Experts of a small language model: a softmax router.
Below are experts of layer 6 (counted from 0) of a mixture-of-experts language model. Rows are named router (the router's row for the expert), gate (a neuron's input weights, with its number), up (a neuron's input weights, with its number), down (a neuron's output weights, with its number) and show model dimensions 0-255. Each number is 50 + 12 x the weight over its row's rms, rounded and kept within 0 to 99.
Before each expert's rows: a language model's description of what the expert responds to; "gets" lists some tokens that make up at least twice as much of what it gets as of all text. This comes from a sample of Wikipedia text that the model never trained on. Tokens count by the router's weight.

# expert 33
Race and ancestry words and % signs in census breakdowns and vote tables, such as American Indian, Pacific Islander, English ancestry, 0.37%.
gets: "%", ")", " American", " /", " ", " English"
router:54 53 60 44 36 48 30 54 64 70 43 55 47 40 53 35 64 45 48 43 40 65 47 35 64 42 49 44 68 43 37 41 67 44 59 53 48 61 38 44 59 71 52 78 32 57 57 63 60 57 58 53 25 41 68 55 21 43 53 46 66 63 37 51 56 60 55 53 31 44 44 53 39 40 40 41 49 45 61 55 43 57 48 44 67 55 51 40 20 57 44 47 40 53 59 24 42 64 39 53 51 56 67 52 51 64 60 49 44 52 51 46 46 57 26 44 51 56 44 44 59 49 40 20 35 60 47 44 74 46 66 68 30 46 43 59 63 40 47 34 72 58 35 43 57 76 28 54 45 66 55 59 54 73 68 60 21 38 46 57 14 51 55 33 62 65 47 47 43 43 51 58 40 36 53 68 43 43 63 32 48 57 40 60 56 52 51 75 71 66 58 43 46 41 36 38 53 52 69 55 51 44 32 46 66 46 60 39 58 57 51 30 37 68 22 51 60 41 35 65 56 48 30 61 68 60 62 31 57 55 44 55 61 55 62 33 75 55 72 31 55 55 68 53 37 41 58 62 54 53 39 36 48 42 37 51
gate1:33 54 44 43 60 64 49 39 45 64 39 22 46 27 55 79 58 54 49 47 54 39 45 54 57 60 43 64 23 41 40 68 53 54 37 44 38 57 39 69 59 64 40 52 47 53 51 45 47 49 68 32 40 66 51 61 44 43 42 47 37 57 38 58 29 48 50 39 67 57 43 36 67 52 60 59 48 32 59 57 77 58 31 47 68 67 51 29 57 20 40 54 60 31 51 38 30 60 40 64 46 77 49 48 69 44 50 35 43 67 42 57 55 39 47 40 33 44 54 34 55 61 57 29 39 62 37 60 47 67 36 38 33 57 47 45 36 60 36 51 64 51 54 52 62 53 48 39 31 50 57 44 42 44 55 54 69 38 66 62 30 59 58 38 39 36 47 43 52 48 57 63 36 69 58 36 46 63 48 42 51 57 42 48 65 60 58 49 58 45 46 77 56 46 59 54 66 51 61 38 70 72 53 69 44 45 60 54 57 62 25 51 45 49 41 58 54 29 28 74 41 41 52 33 64 49 54 51 55 66 20 58 49 42 48 47 76 45 56 39 30 36 63 54 74 62 60 51 46 41 17 48 60 42 29 35
up1:53 45 43 60 36 22 35 58 52 36 50 51 45 40 38 65 67 50 48 43 56 50 37 51 68 60 40 63 53 37 63 85 56 53 49 53 29 48 36 43 51 39 73 62 62 33 53 53 31 64 62 58 31 54 46 51 70 29 50 46 62 42 23 76 53 44 40 46 37 38 70 60 64 47 48 55 50 44 77 32 51 59 29 49 59 45 55 50 33 43 54 47 51 59 59 11 35 61 50 45 61 75 43 60 55 44 65 48 36 45 51 69 50 47 53 60 23 71 56 45 48 51 38 62 64 54 43 34 52 67 39 28 40 49 62 42 51 55 46 53 48 49 63 82 72 67 54 43 60 42 46 43 46 47 45 35 65 47 45 58 34 31 54 34 47 61 27 39 50 48 49 21 37 30 56 29 46 61 56 53 51 41 51 47 45 62 54 51 48 59 60 49 53 65 42 45 47 33 44 55 57 71 59 57 44 48 68 52 57 59 36 36 72 58 44 35 26 37 25 62 53 50 44 23 62 45 58 42 39 41 40 58 42 51 53 66 61 51 44 51 39 48 45 54 73 39 66 60 39 51 43 61 45 62 30 38
down1:42 52 53 66 53 46 40 59 41 44 50 55 35 55 61 45 55 62 59 57 63 51 47 62 66 50 49 50 43 54 24 39 68 44 37 45 34 62 69 34 71 55 49 41 43 48 60 51 79 31 51 49 53 80 35 48 41 58 51 53 41 30 45 48 45 66 51 45 31 23 58 59 42 44 31 52 66 32 49 31 57 53 47 29 43 70 57 74 66 35 37 33 52 39 51 59 32 55 44 55 67 49 30 45 56 47 67 58 62 45 56 46 42 53 34 31 29 42 25 64 38 63 67 66 29 74 15 66 37 37 56 45 56 49 42 30 57 61 63 44 50 48 57 45 37 50 37 33 53 73 50 43 63 43 51 43 39 64 46 30 52 41 50 57 85 29 59 42 47 44 38 67 34 57 65 40 64 44 44 73 45 52 38 51 63 44 50 57 50 55 60 27 39 51 53 42 39 31 45 31 62 63 45 47 48 58 39 69 38 54 47 50 51 64 39 45 45 66 36 46 58 48 48 45 41 43 50 50 54 61 59 15 53 36 48 64 60 62 45 55 74 40 53 61 46 51 48 66 32 57 44 48 33 45 69 55

# expert 18
Mid-word pieces finishing a word, such as fore, endeavor, compute, plus time or path nouns like way, present, next, years.
gets: "e", " comp", "al", "way", " time", " present"
router:72 37 16 61 45 70 52 52 60 47 40 56 53 56 46 52 39 44 60 67 57 50 53 26 39 56 58 66 46 60 49 40 64 67 53 58 56 33 27 66 30 59 47 66 64 29 28 35 58 65 18 47 36 42 61 66 32 35 79 53 44 54 57 42 48 51 36 52 67 57 74 36 30 36 66 53 62 50 44 44 37 32 43 38 50 60 40 51 46 60 54 51 40 43 74 52 56 56 28 40 55 32 58 56 48 39 53 52 48 56 40 53 65 47 65 52 34 45 59 45 62 41 54 37 42 34 50 45 51 40 46 58 67 36 54 86 43 20 53 56 47 53 48 44 63 71 60 53 56 52 68 51 48 62 62 54 49 67 60 62 46 42 48 54 58 40 36 43 29 54 33 44 65 53 72 44 61 34 50 60 29 55 58 68 46 77 42 51 47 55 44 29 59 55 60 41 61 57 45 45 33 43 49 66 32 65 57 67 46 43 57 61 48 66 34 63 54 47 47 48 26 49 51 56 61 63 48 60 43 43 52 38 38 57 26 37 51 56 67 54 86 54 74 59 51 48 49 55 53 54 43 29 57 52 37 61
gate2:90 55 28 53 41 81 53 58 48 61 41 60 49 34 66 69 83 38 71 50 54 48 56 32 32 30 33 70 62 63 50 54 63 85 43 50 65 62 63 44 59 53 23 62 66 52 60 52 56 61 55 39 50 52 60 41 51 66 47 46 43 45 54 52 67 62 43 38 68 36 56 55 38 74 55 48 48 53 46 36 50 48 49 49 54 71 38 39 55 45 48 25 62 55 76 50 49 57 63 62 64 45 36 53 35 60 59 61 37 61 54 58 45 28 45 46 46 53 75 38 48 36 36 53 63 61 66 51 46 46 48 42 29 67 56 56 43 53 45 53 51 41 69 37 45 59 27 33 40 42 49 49 42 70 48 63 57 63 34 54 50 47 62 51 44 36 49 39 57 48 43 52 62 30 60 33 35 23 46 45 53 43 51 60 52 47 48 33 61 41 57 58 28 64 40 39 56 64 78 50 55 51 50 60 58 46 47 54 46 43 37 42 60 46 55 69 53 51 42 36 56 43 56 39 61 40 52 77 44 57 50 28 34 41 59 80 61 48 29 41 47 39 66 33 55 63 49 37 34 46 36 47 30 45 56 52
up2:59 54 56 37 50 54 66 50 56 36 51 67 69 78 48 25 42 46 45 55 42 60 43 36 28 47 55 32 54 57 50 39 72 61 39 61 54 55 41 50 47 34 52 37 66 46 59 58 65 38 34 40 48 66 30 52 50 56 51 40 47 63 57 43 54 42 41 54 30 36 63 41 56 50 57 62 48 45 48 60 52 59 59 45 23 71 78 49 62 55 29 54 63 32 34 41 37 39 33 43 41 59 36 62 58 67 67 40 40 51 43 50 30 71 53 41 69 59 38 61 48 60 55 53 52 66 53 76 49 41 66 60 52 48 35 45 46 38 38 68 57 49 48 58 53 40 69 42 68 54 57 42 50 62 53 48 55 52 39 50 53 48 39 46 67 43 43 45 39 53 36 55 49 37 25 51 66 47 56 40 21 65 57 47 43 68 37 47 56 42 45 29 58 63 67 57 52 52 44 33 29 62 47 52 84 48 53 32 58 69 54 46 49 44 63 46 61 39 48 77 74 64 44 54 41 33 77 21 56 57 45 33 35 60 18 64 37 62 43 63 57 52 46 30 34 44 66 50 64 64 37 56 52 62 34 47
down2:30 51 51 41 51 42 59 48 59 40 58 33 67 56 67 54 46 50 39 56 36 47 67 57 57 39 46 38 47 54 56 15 37 58 75 44 36 57 59 35 33 62 60 60 57 50 41 59 53 44 69 65 48 43 57 37 39 68 56 45 44 48 28 48 52 64 62 53 51 53 69 29 49 50 50 66 46 46 40 59 66 51 47 61 43 50 40 39 21 47 79 45 46 30 65 82 36 51 39 59 49 59 40 34 43 33 49 68 44 58 45 60 62 26 60 49 52 59 59 38 47 58 48 57 50 55 52 38 62 53 53 33 54 40 71 41 26 54 55 46 41 76 63 35 47 50 67 43 66 44 36 41 38 61 18 52 45 25 36 59 49 56 45 55 49 54 62 49 43 54 40 52 61 47 50 49 46 50 53 58 65 24 64 45 30 65 58 46 45 39 48 53 62 61 54 48 18 51 83 56 40 47 32 45 61 51 53 49 71 59 41 35 60 58 55 53 79 26 42 58 77 45 44 40 45 58 58 56 36 52 58 59 50 46 60 66 52 36 64 58 58 47 80 58 64 40 49 50 61 31 38 62 43 75 69 51

# expert 43
Final words or pieces of place, venue and organization names in tables, such as Stadium, Arena, Airport, Street, -ville, Group.
gets: ")", " Stadium", " Center", " Racing", " Arena", " Street"
router:63 59 46 50 53 20 41 46 59 35 49 48 48 44 41 34 58 51 83 34 38 45 29 38 62 23 43 45 69 33 57 55 70 46 57 38 46 53 53 79 40 52 55 38 36 50 37 54 42 45 24 62 41 28 52 34 32 41 49 69 33 63 39 38 35 51 49 29 48 58 65 29 55 27 83 40 63 83 55 44 52 31 39 45 58 52 35 46 74 55 55 51 46 67 53 26 51 58 37 55 50 21 52 57 36 49 49 47 41 60 54 39 50 74 22 47 44 37 60 70 70 59 48 49 41 55 40 43 56 45 39 49 48 43 52 60 71 38 54 46 61 51 57 46 56 37 54 64 39 55 64 40 46 48 62 57 65 52 61 49 46 39 69 44 53 67 47 68 61 37 52 37 55 58 73 54 64 66 36 34 60 51 60 56 50 47 65 50 46 52 53 49 58 47 65 52 58 65 41 60 54 54 58 52 62 25 39 11 37 47 55 43 48 64 39 35 44 44 43 53 44 53 35 34 57 45 52 61 40 51 57 50 46 31 54 40 51 50 63 47 39 65 68 55 56 42 61 66 66 47 58 68 28 62 45 43
gate2:46 37 59 46 53 63 47 46 37 58 40 35 54 30 60 44 49 39 53 58 47 44 42 47 36 29 35 74 65 51 48 75 37 43 52 37 56 55 55 46 60 45 20 62 45 43 72 38 72 43 55 58 31 55 48 49 57 46 59 38 45 57 23 59 55 51 40 47 61 34 32 35 54 36 52 24 54 43 40 37 59 62 51 44 40 59 65 50 74 50 72 58 43 73 51 39 46 56 22 59 44 48 57 26 47 32 33 43 53 64 70 62 54 55 29 48 51 63 47 53 61 46 58 66 56 49 24 41 72 39 63 62 58 38 42 41 52 52 47 54 70 43 47 63 38 48 53 58 43 47 69 64 60 61 64 33 53 55 39 43 52 59 30 55 55 52 55 31 52 64 25 65 63 54 45 66 45 64 45 68 36 44 65 56 48 69 31 63 50 58 63 69 66 52 47 48 61 47 69 43 42 52 46 31 51 43 55 66 49 38 68 39 56 82 63 46 63 61 48 70 40 38 54 36 62 66 78 38 51 41 33 63 63 64 70 54 53 36 45 67 59 54 59 47 24 46 44 62 58 58 52 70 41 60 40 56
up2:38 35 54 61 42 73 48 47 53 36 47 29 34 44 76 44 67 54 45 30 59 51 51 38 69 43 52 42 53 44 37 47 44 55 53 53 41 68 54 54 42 48 46 39 43 52 66 37 49 61 52 38 43 46 54 41 55 57 57 63 60 37 69 59 24 62 52 42 47 68 58 49 76 60 37 46 61 64 68 61 59 76 63 53 73 37 38 51 55 51 46 57 42 59 60 43 62 70 51 56 81 66 55 34 40 53 51 63 32 60 31 45 54 28 55 57 50 38 47 44 35 47 66 52 32 49 36 47 48 57 36 61 38 48 41 36 40 50 34 51 43 71 46 60 44 68 63 56 44 35 39 37 57 44 75 59 66 34 44 36 83 53 77 49 44 58 56 52 44 42 44 38 50 41 58 48 31 59 55 69 61 38 53 61 48 39 53 56 28 47 56 48 61 45 41 73 46 51 49 49 47 22 37 43 68 26 60 55 50 55 51 43 61 55 40 43 47 40 42 53 58 69 30 53 32 39 57 57 54 59 62 25 36 37 60 68 32 62 41 44 37 48 79 95 48 57 50 66 36 43 45 64 55 47 46 57
down2:49 54 43 52 38 61 55 53 49 45 59 72 33 46 48 77 56 55 51 67 56 47 63 47 46 51 52 31 43 67 47 42 56 26 30 53 48 39 55 35 58 61 47 47 48 45 35 61 59 33 42 58 26 42 39 53 42 30 30 61 46 69 63 58 52 43 52 47 63 58 49 47 41 43 64 56 49 42 35 56 66 35 48 54 17 69 39 47 42 45 72 39 47 47 33 51 42 41 55 32 67 47 53 21 27 60 53 57 64 43 46 43 62 51 48 48 72 28 40 65 37 54 44 60 69 77 53 65 30 31 58 63 58 46 33 63 32 49 51 41 44 50 47 50 71 48 53 46 46 44 44 59 44 65 71 72 52 50 31 38 25 87 39 59 66 63 60 63 42 53 77 49 53 36 58 55 47 48 50 57 41 53 35 31 41 54 42 55 72 45 47 50 31 55 54 45 65 56 43 31 27 74 60 71 38 47 23 54 53 44 37 27 59 42 51 34 44 32 78 36 68 53 35 51 45 39 38 46 59 60 43 59 42 55 44 47 56 51 51 57 52 41 49 42 61 59 33 60 27 44 38 45 53 53 54 47

# expert 37
Column headers and first cells of table rows, such as Party, Title, Year, MF, DF, and leading years or numbers.
gets: " ", ")", " Title", " Year", "%", " Party"
router:50 53 21 35 43 36 48 59 59 36 65 50 53 52 48 32 59 37 50 40 46 50 48 38 64 33 52 68 72 43 37 47 58 55 53 50 34 62 40 47 64 47 40 57 48 87 37 61 21 55 47 80 32 43 67 46 58 60 39 68 47 60 40 35 40 75 81 50 42 50 55 34 54 64 54 42 57 54 54 78 51 58 56 43 73 42 44 21 43 54 43 51 47 57 42 10 32 63 40 49 60 42 56 74 44 56 54 42 75 48 49 51 57 58 31 42 41 64 62 58 63 39 37 43 43 57 41 35 42 51 39 73 37 34 38 65 53 34 48 42 44 48 50 51 57 56 44 57 39 44 50 52 70 84 59 67 60 50 29 43 49 50 52 55 64 66 31 56 67 57 54 54 54 50 62 75 33 56 50 38 63 40 47 47 64 35 46 51 50 55 60 55 51 50 40 62 54 50 60 39 63 55 34 54 63 32 64 43 50 53 49 50 61 56 38 48 51 50 28 47 47 38 41 50 42 64 58 62 54 66 59 41 60 53 55 22 40 69 39 33 47 54 54 65 56 31 59 76 62 55 64 52 56 48 59 34
gate2:44 42 31 41 55 34 40 52 38 64 55 49 54 51 56 45 56 40 52 53 53 44 49 29 36 38 59 58 50 57 62 55 44 47 47 51 59 73 40 60 77 58 51 48 66 69 44 31 48 38 44 79 63 50 59 58 28 49 63 50 26 66 20 41 32 62 50 72 57 48 39 61 45 52 62 71 41 49 67 52 42 57 35 44 23 49 40 26 29 57 31 49 45 46 62 54 47 61 60 59 54 46 53 49 68 53 29 52 70 52 67 34 38 67 44 62 32 45 51 53 67 61 64 53 47 52 45 39 29 47 53 46 53 24 27 43 63 41 54 18 39 57 71 60 55 51 45 45 38 73 44 28 38 67 38 31 48 38 39 48 38 44 40 33 63 53 50 79 50 50 54 34 65 49 59 76 35 50 56 35 45 46 45 30 40 41 51 46 60 52 27 48 47 56 32 65 57 65 44 46 43 56 62 43 41 72 59 30 59 60 61 38 18 54 48 53 56 50 43 59 65 40 39 43 57 31 47 40 55 40 51 34 53 37 35 46 57 56 56 61 55 55 52 30 57 75 35 49 46 45 42 28 48 46 58 40
up2:64 58 46 63 48 56 43 44 54 56 61 40 56 51 72 43 53 42 52 73 59 38 32 66 45 44 49 55 43 46 48 61 51 42 62 62 40 27 63 45 40 50 49 27 52 70 46 57 54 53 45 47 45 47 67 48 35 53 41 64 54 40 58 54 56 53 82 50 23 44 36 45 40 43 23 42 60 30 42 52 58 58 31 59 36 48 42 51 37 65 63 59 39 54 60 79 51 73 68 60 58 38 39 54 26 37 61 67 67 55 52 42 33 34 73 61 52 39 49 37 51 35 40 29 52 57 54 46 34 57 65 53 56 60 74 61 43 60 45 52 36 66 43 44 54 44 58 39 39 60 75 50 50 41 65 40 54 44 53 50 45 49 40 58 55 46 61 59 24 39 66 84 20 71 51 37 51 51 53 28 62 48 51 47 39 40 48 31 26 50 59 57 47 41 33 82 47 51 32 40 77 31 38 63 43 18 45 55 35 59 58 38 70 61 41 58 42 56 42 58 58 51 63 39 22 44 55 52 51 44 57 64 52 55 47 51 74 44 60 46 35 49 59 71 56 43 63 57 43 45 59 50 52 47 44 54
down2:61 58 73 45 43 48 56 37 39 65 68 58 54 60 43 59 51 45 61 74 50 47 34 68 29 51 47 43 33 43 57 61 22 65 44 50 39 50 57 47 49 37 34 59 53 67 49 54 48 42 61 60 47 46 71 57 69 52 51 50 32 53 38 71 55 37 52 47 82 65 52 48 50 41 55 53 42 52 70 44 47 48 59 62 45 42 60 78 59 40 57 36 68 63 42 51 41 49 40 44 49 60 52 39 60 29 43 61 49 41 37 64 48 61 38 56 40 67 43 69 78 41 58 64 41 56 42 45 60 42 52 56 52 54 61 65 71 32 38 63 54 54 77 38 50 49 35 50 46 68 40 36 25 62 55 43 42 51 40 42 36 53 48 34 40 47 52 59 76 37 42 53 61 56 63 49 39 44 32 56 63 15 60 58 58 69 46 64 63 60 48 75 68 53 52 66 36 52 49 42 29 58 34 50 36 55 38 39 53 18 43 46 42 66 48 55 70 46 48 48 54 50 53 41 38 72 22 48 12 59 38 74 59 47 52 51 55 54 47 46 47 55 44 74 70 46 38 63 63 53 50 54 59 64 54 69

# expert 58
Vowel endings and pieces of Spanish, Italian and South Asian names, such as Ray-o, Mind-ana-o, Juan, Pedro, Santa.
gets: "o", "a", "io", "ia", "ina", "ino"
router:50 74 56 42 17 51 42 54 60 40 49 54 54 62 60 61 46 40 61 63 44 60 51 34 52 40 63 55 46 59 74 38 65 62 52 60 35 50 48 62 38 48 24 62 44 50 35 62 62 35 58 57 62 37 38 41 12 51 53 34 51 40 59 38 64 57 36 34 55 31 38 46 43 45 62 52 51 61 47 36 09 64 65 62 63 49 62 68 53 53 45 46 63 34 56 51 60 32 31 56 50 55 45 60 62 40 49 60 30 55 56 73 49 56 56 51 63 54 61 47 30 52 48 40 63 61 50 39 39 49 43 42 54 55 54 97 43 42 61 64 57 55 59 45 44 31 58 53 55 72 55 33 79 49 31 55 50 50 75 46 62 58 42 46 47 32 39 42 60 27 38 45 33 40 53 45 45 49 59 43 77 43 51 64 32 71 63 66 77 48 36 42 61 41 58 58 53 35 59 54 34 37 37 45 50 51 47 73 72 34 46 52 39 68 35 38 55 38 40 37 37 51 52 69 58 41 40 61 45 48 57 39 54 39 40 61 47 37 48 58 62 53 52 67 44 36 45 43 40 62 53 43 43 51 62 56
gate1:52 41 52 47 43 71 54 69 52 54 47 60 64 41 42 44 44 44 74 52 37 44 60 32 52 45 71 66 78 59 54 34 56 44 36 57 39 69 69 45 55 70 44 59 44 46 61 62 60 71 41 52 70 42 37 44 50 29 40 23 55 35 62 62 59 49 42 41 38 62 58 53 61 28 53 43 32 57 45 42 64 61 57 66 44 37 47 51 61 56 51 61 55 43 68 36 57 60 62 48 43 52 40 42 46 50 46 55 65 44 50 56 67 42 40 44 58 77 52 67 49 25 42 26 50 56 57 47 40 70 44 47 41 37 49 54 43 42 62 58 52 18 60 69 22 38 64 47 49 41 47 51 46 56 48 45 39 63 33 45 68 60 44 57 55 55 25 21 44 44 58 49 76 51 36 62 36 65 52 39 62 56 52 56 59 44 53 45 22 54 77 50 62 57 76 43 66 48 45 37 73 40 77 49 41 51 64 57 66 52 56 55 56 54 40 49 45 50 31 54 58 56 31 52 25 35 42 64 40 34 30 69 54 52 58 52 49 62 40 45 31 55 72 65 54 56 56 50 59 56 61 48 41 33 49 21
up1:47 53 38 57 45 74 63 58 36 38 35 53 57 44 46 53 47 35 86 60 25 54 54 28 52 45 63 62 70 70 58 33 61 38 39 64 34 51 73 37 44 66 52 60 39 58 80 51 59 79 31 61 56 61 35 53 57 32 60 50 50 33 63 75 63 31 40 38 37 45 72 52 52 30 49 55 45 49 46 47 53 54 55 57 19 33 47 44 45 70 64 60 61 44 67 45 60 59 69 63 50 44 37 23 44 52 34 52 46 43 60 53 65 33 47 61 45 50 46 63 51 35 56 50 58 61 45 51 31 57 51 65 42 33 54 51 44 30 50 45 65 41 63 81 37 39 82 55 60 41 41 45 49 53 66 49 49 50 39 50 67 67 42 55 58 58 30 30 58 43 43 47 63 61 23 52 53 61 36 43 60 53 51 50 57 37 59 58 44 43 60 53 46 52 59 47 48 50 47 39 66 50 78 59 44 75 41 51 63 32 58 49 45 56 41 65 54 64 48 52 40 50 41 42 45 34 50 61 38 47 50 57 46 50 53 74 29 54 34 44 33 44 58 45 62 38 52 45 34 70 49 42 69 38 36 33
down1:60 62 34 48 59 47 38 73 44 50 49 32 46 41 65 44 56 69 52 44 62 56 63 54 49 67 49 60 61 57 68 65 41 69 39 44 52 39 23 23 64 48 62 68 48 58 33 52 67 43 66 49 38 58 65 29 52 48 42 42 60 54 43 42 57 48 16 58 41 51 41 50 69 46 58 70 20 48 69 32 64 18 63 61 54 62 47 72 65 48 49 48 53 58 62 28 52 18 46 56 74 56 41 47 60 53 61 36 28 55 59 57 62 45 58 58 34 29 58 41 49 70 62 62 50 41 44 46 59 52 47 61 52 48 29 24 48 74 61 52 36 41 37 36 36 64 58 57 51 55 46 40 33 71 59 50 53 52 51 47 46 69 46 27 40 64 46 42 56 45 58 44 61 63 26 66 46 59 57 69 56 65 43 55 40 44 48 46 80 54 50 31 51 49 50 43 56 48 44 41 46 42 51 44 32 40 36 42 45 32 36 47 56 57 47 55 47 27 41 42 59 50 75 53 81 42 64 51 52 47 49 42 42 42 29 57 47 41 37 68 55 62 45 52 53 51 61 51 51 72 48 69 55 53 63 61

# expert 12
Symbols and command pieces inside LaTeX formulas and chemical notation, such as backslashes, braces, underscores, dollar signs and mathbf.
gets: "}", "\\", " \\", "{", "_", "_{"
router:58 30 51 38 56 67 62 26 48 52 41 39 62 67 52 48 42 45 79 63 37 28 41 42 43 46 56 49 39 60 70 47 48 38 68 46 51 33 37 57 58 42 45 53 44 45 46 41 45 54 53 38 49 43 52 59 34 17 59 16 44 44 39 64 57 63 64 36 37 39 54 43 49 41 62 62 35 30 53 28 55 43 34 65 61 64 66 52 39 63 45 57 46 57 36 38 39 56 46 43 61 40 75 56 64 45 37 35 47 51 66 60 33 61 36 32 58 60 39 57 64 43 35 62 53 42 39 45 29 55 62 56 47 58 49 62 43 48 56 66 45 69 53 47 48 50 66 53 35 32 57 35 73 38 72 72 37 55 36 52 56 46 57 42 41 52 51 52 85 43 33 87 59 37 54 37 16 44 50 33 43 35 32 46 69 61 53 56 50 49 52 38 30 71 40 44 58 55 61 47 44 54 50 36 54 44 38 54 63 67 76 46 48 44 69 63 56 42 54 42 42 49 70 52 51 55 37 48 41 58 38 44 44 38 37 36 35 48 56 57 45 67 45 49 53 55 46 46 82 45 67 54 33 45 35 63
gate1:41 44 67 52 76 40 63 55 32 66 39 50 38 38 50 56 43 37 28 47 47 53 44 54 56 47 48 44 40 78 52 50 55 44 56 57 50 49 58 58 53 66 53 29 55 45 27 45 67 56 53 35 54 65 55 45 41 65 41 77 47 65 46 58 66 43 46 35 57 68 53 62 43 50 39 59 39 31 68 65 55 41 26 39 30 48 35 37 73 50 65 52 81 63 58 42 53 52 57 34 67 51 53 45 45 80 34 50 51 38 23 51 42 54 64 53 34 65 53 28 50 51 34 48 42 47 56 41 27 55 57 46 50 48 46 59 62 34 44 57 38 53 47 50 56 57 57 48 32 31 53 62 30 48 41 36 30 74 52 61 48 54 49 55 59 40 39 44 47 51 34 74 50 27 41 51 53 52 42 43 56 47 68 44 41 53 66 43 35 70 37 40 43 40 61 40 56 58 27 39 30 54 19 68 55 43 30 51 54 73 58 77 49 44 42 61 38 35 41 39 58 69 68 61 47 59 31 66 45 42 45 41 79 38 57 61 52 45 47 49 52 57 44 33 62 58 28 55 76 53 67 55 60 50 49 61
up1:38 65 54 25 54 63 32 66 50 56 61 71 64 57 62 58 30 51 57 38 57 50 43 33 48 32 58 65 43 23 38 39 59 53 54 62 34 52 58 43 50 42 45 42 66 51 57 43 49 67 55 28 64 42 25 52 63 36 73 36 59 38 44 36 46 30 54 70 56 69 42 37 58 32 47 62 62 42 51 36 48 47 38 53 55 50 40 51 38 48 29 58 44 38 72 50 35 35 43 53 42 61 53 31 59 27 44 38 42 67 60 55 57 66 50 54 47 37 44 40 54 39 75 45 70 34 58 41 74 41 59 59 53 37 63 58 56 55 44 49 69 55 76 39 44 54 57 62 35 69 36 64 36 54 65 58 34 43 50 62 65 32 53 32 58 36 45 70 43 62 63 24 56 51 68 59 32 28 45 57 58 36 36 30 37 46 47 40 44 41 38 56 61 54 56 76 47 22 55 39 44 44 75 69 36 46 68 63 62 45 45 48 47 33 50 36 62 56 44 51 44 67 42 45 49 57 61 56 49 74 30 42 58 60 49 42 52 70 52 41 50 55 40 57 61 60 63 59 29 32 50 54 54 47 40 55
down1:67 62 60 68 45 51 53 44 73 48 54 57 51 62 43 59 69 67 39 39 52 55 40 45 61 66 68 59 33 73 64 60 44 33 81 45 43 60 58 70 54 55 62 70 44 54 56 64 65 39 40 58 50 33 55 56 52 58 62 61 55 54 42 61 36 33 32 53 60 55 46 34 33 39 46 70 63 43 44 63 65 45 48 60 43 36 34 27 49 64 70 53 39 50 42 48 56 37 73 61 59 66 47 70 54 53 41 40 45 70 57 42 74 52 54 46 48 44 53 41 43 61 50 73 43 46 42 50 36 44 38 61 45 45 46 31 59 36 46 69 46 50 55 58 58 53 53 36 64 43 49 41 74 61 45 62 35 41 45 28 47 55 40 61 58 58 38 35 61 37 43 52 39 58 55 42 22 49 50 41 46 49 58 50 38 57 93 45 34 43 43 55 27 41 51 63 56 50 46 67 44 40 64 48 65 35 41 47 44 25 41 53 45 67 55 53 83 40 58 56 43 51 42 56 50 48 39 60 48 33 53 41 29 44 48 42 18 48 42 53 58 63 28 55 14 37 38 60 54 66 53 58 50 73 66 39